Weights of a small mixture-of-experts language model, trained from scratch on English Wikipedia: 12 layers.
Below are experts of layer 8 (counted from 0) of a mixture-of-experts language model. Rows are named gate (a neuron's input weights, with its number), up (a neuron's input weights, with its number), down (a neuron's output weights, with its number) and show model dimensions 0-127. Each number is 50 + 12 x the weight over its row's rms, rounded and kept within 0 to 99.
Before each expert's rows: a language model's description of what the expert responds to; "mostly gets" lists some tokens that are sent to it at least half of the time. This comes from a sample of Wikipedia text that the model never trained on.

# expert 0
It responds to: Prepositions and verb-attached particles after a verb or clause, such as attributed in, relating to, switch between, during.
mostly gets: "ed in", " through", " during", " between", "ing in", "After"
gate0:54 53 54 78 32 50 51 43 70 29 49 53 49 61 58 36 52 72 52 62 35 56 54 55 50 39 50 53 49 35 33 41 60 51 39 42 38 44 48 61 45 64 51 42 61 59 38 44 58 59 64 51 58 40 58 40 41 69 42 39 47 26 48 38 64 41 73 65 77 43 61 49 44 47 49 46 38 53 50 44 28 58 56 36 39 49 49 33 60 59 63 41 59 53 75 52 52 52 65 65 61 49 62 40 56 73 47 33 45 54 49 36 43 47 64 43 67 46 46 35 53 52 59 45 45 44 63 48
up0:48 47 44 66 36 44 78 69 49 69 56 48 67 42 61 31 47 48 55 41 33 34 57 75 47 40 46 57 63 51 47 44 67 51 54 41 56 56 41 51 56 44 38 49 60 31 51 41 44 42 40 54 51 58 59 33 52 46 47 27 47 33 43 52 43 72 70 41 51 61 45 87 47 44 61 48 58 43 40 40 58 24 56 67 65 66 53 52 45 55 62 47 72 46 60 53 27 46 53 56 72 64 51 44 46 37 59 33 46 49 44 51 54 56 38 47 38 55 62 53 60 39 54 52 45 61 45 55
down0:50 68 53 32 55 56 31 86 43 33 51 48 67 43 44 40 61 75 44 20 44 47 43 45 47 54 51 49 48 43 42 54 55 43 59 41 60 49 39 46 39 49 36 42 41 55 42 70 52 34 49 40 49 67 60 57 51 52 30 31 53 59 48 34 65 54 55 60 52 42 54 53 53 63 54 36 32 54 32 65 44 71 54 57 39 39 41 40 69 29 56 72 50 51 54 43 28 52 30 57 44 58 59 70 50 51 36 55 55 48 53 46 58 53 52 53 27 27 49 77 37 30 41 51 46 54 65 67

# expert 25
It responds to: Connecting words and prepositions linking a clause or name to what follows, such as known as, where, because, from, to, that.
mostly gets: " where", " known as", " because", " that the", " when", " in which"
gate0:58 62 47 58 36 38 54 49 49 34 64 43 57 41 37 62 35 47 52 42 57 35 39 47 36 40 57 62 49 36 49 28 55 50 32 44 57 53 56 65 45 61 56 47 47 31 43 44 63 27 42 44 79 49 69 65 67 45 50 46 50 34 40 59 68 47 46 42 64 43 54 49 46 63 62 83 39 60 64 49 64 46 48 44 50 37 56 61 50 40 33 49 72 70 37 50 52 49 52 50 71 55 22 56 61 66 59 47 43 46 39 67 68 50 67 57 61 59 51 60 37 54 50 62 51 39 48 61
up0:39 58 63 48 55 49 60 36 59 61 72 43 41 70 31 74 53 55 43 56 42 41 47 36 44 51 23 58 67 59 67 35 72 66 43 36 50 44 46 27 53 55 80 70 69 22 49 29 38 52 69 47 42 23 58 58 42 50 45 37 71 34 54 60 62 51 37 68 52 71 45 62 42 73 50 56 44 63 48 48 44 32 51 52 22 53 45 50 43 49 31 33 47 33 43 48 54 37 52 68 50 50 65 39 47 29 50 48 42 70 54 58 29 30 47 40 39 42 50 53 70 40 62 52 51 34 34 56
down0:42 47 50 23 70 50 37 49 30 32 44 51 28 61 27 62 30 47 49 55 50 50 42 47 44 62 55 71 35 38 55 59 45 34 73 49 55 44 60 61 46 53 36 56 59 52 57 50 51 72 54 34 45 30 70 54 37 48 52 47 48 58 39 52 41 38 40 56 34 39 74 48 58 61 42 45 53 36 54 44 45 47 36 55 54 24 30 39 47 57 55 50 69 42 59 51 56 76 53 44 65 52 35 50 55 42 57 48 53 51 46 57 41 56 69 46 46 58 47 40 75 49 35 40 61 62 29 61

# expert 7
It responds to: Verbs of intent or action after a subject, such as decided to, agreed to, refused to, often in naval, aircraft or military articles; also country codes.
mostly gets: " decided to", " agreed to", " | POL", " secretary", "OU", " ARG"
gate0:32 49 46 61 48 50 50 44 29 63 48 46 50 42 72 60 35 46 60 50 38 73 55 60 15 58 47 50 36 40 26 39 51 42 62 53 53 51 46 59 45 57 50 44 31 70 62 58 47 50 59 42 27 53 31 59 72 65 43 43 55 36 66 47 53 46 60 69 59 47 86 51 46 66 44 47 79 50 35 42 48 45 56 70 55 44 45 42 50 49 52 41 55 56 31 49 44 43 47 53 48 50 58 62 63 58 59 43 76 54 64 61 60 42 46 49 62 49 42 37 37 55 43 68 38 49 51 47
up0:53 46 41 46 43 39 44 58 66 55 43 48 57 48 56 31 41 65 48 62 50 40 64 40 77 34 58 30 64 37 69 70 30 43 39 34 52 49 50 61 35 48 29 47 22 50 38 42 60 63 64 51 82 40 72 58 41 47 33 29 34 43 50 62 38 50 42 44 41 28 69 31 40 36 53 61 54 46 44 43 72 28 48 51 77 60 32 55 49 51 55 55 68 34 17 40 33 38 65 55 67 52 52 45 61 44 40 44 59 39 40 61 38 51 48 60 55 39 67 27 59 48 67 68 57 36 56 42
down0:56 68 44 57 47 62 52 62 48 50 61 46 55 47 45 45 51 51 58 52 28 70 41 36 47 66 43 51 42 71 59 51 54 73 43 67 51 56 56 52 64 70 55 75 44 38 32 54 46 55 64 47 41 46 51 48 49 46 34 35 28 55 39 53 38 38 50 54 44 36 54 28 27 51 45 43 59 30 52 45 47 52 61 38 51 64 50 51 40 51 52 28 39 45 44 66 43 40 54 70 57 29 72 63 65 65 55 59 41 56 35 31 44 53 47 58 74 55 37 44 37 31 31 53 36 45 49 29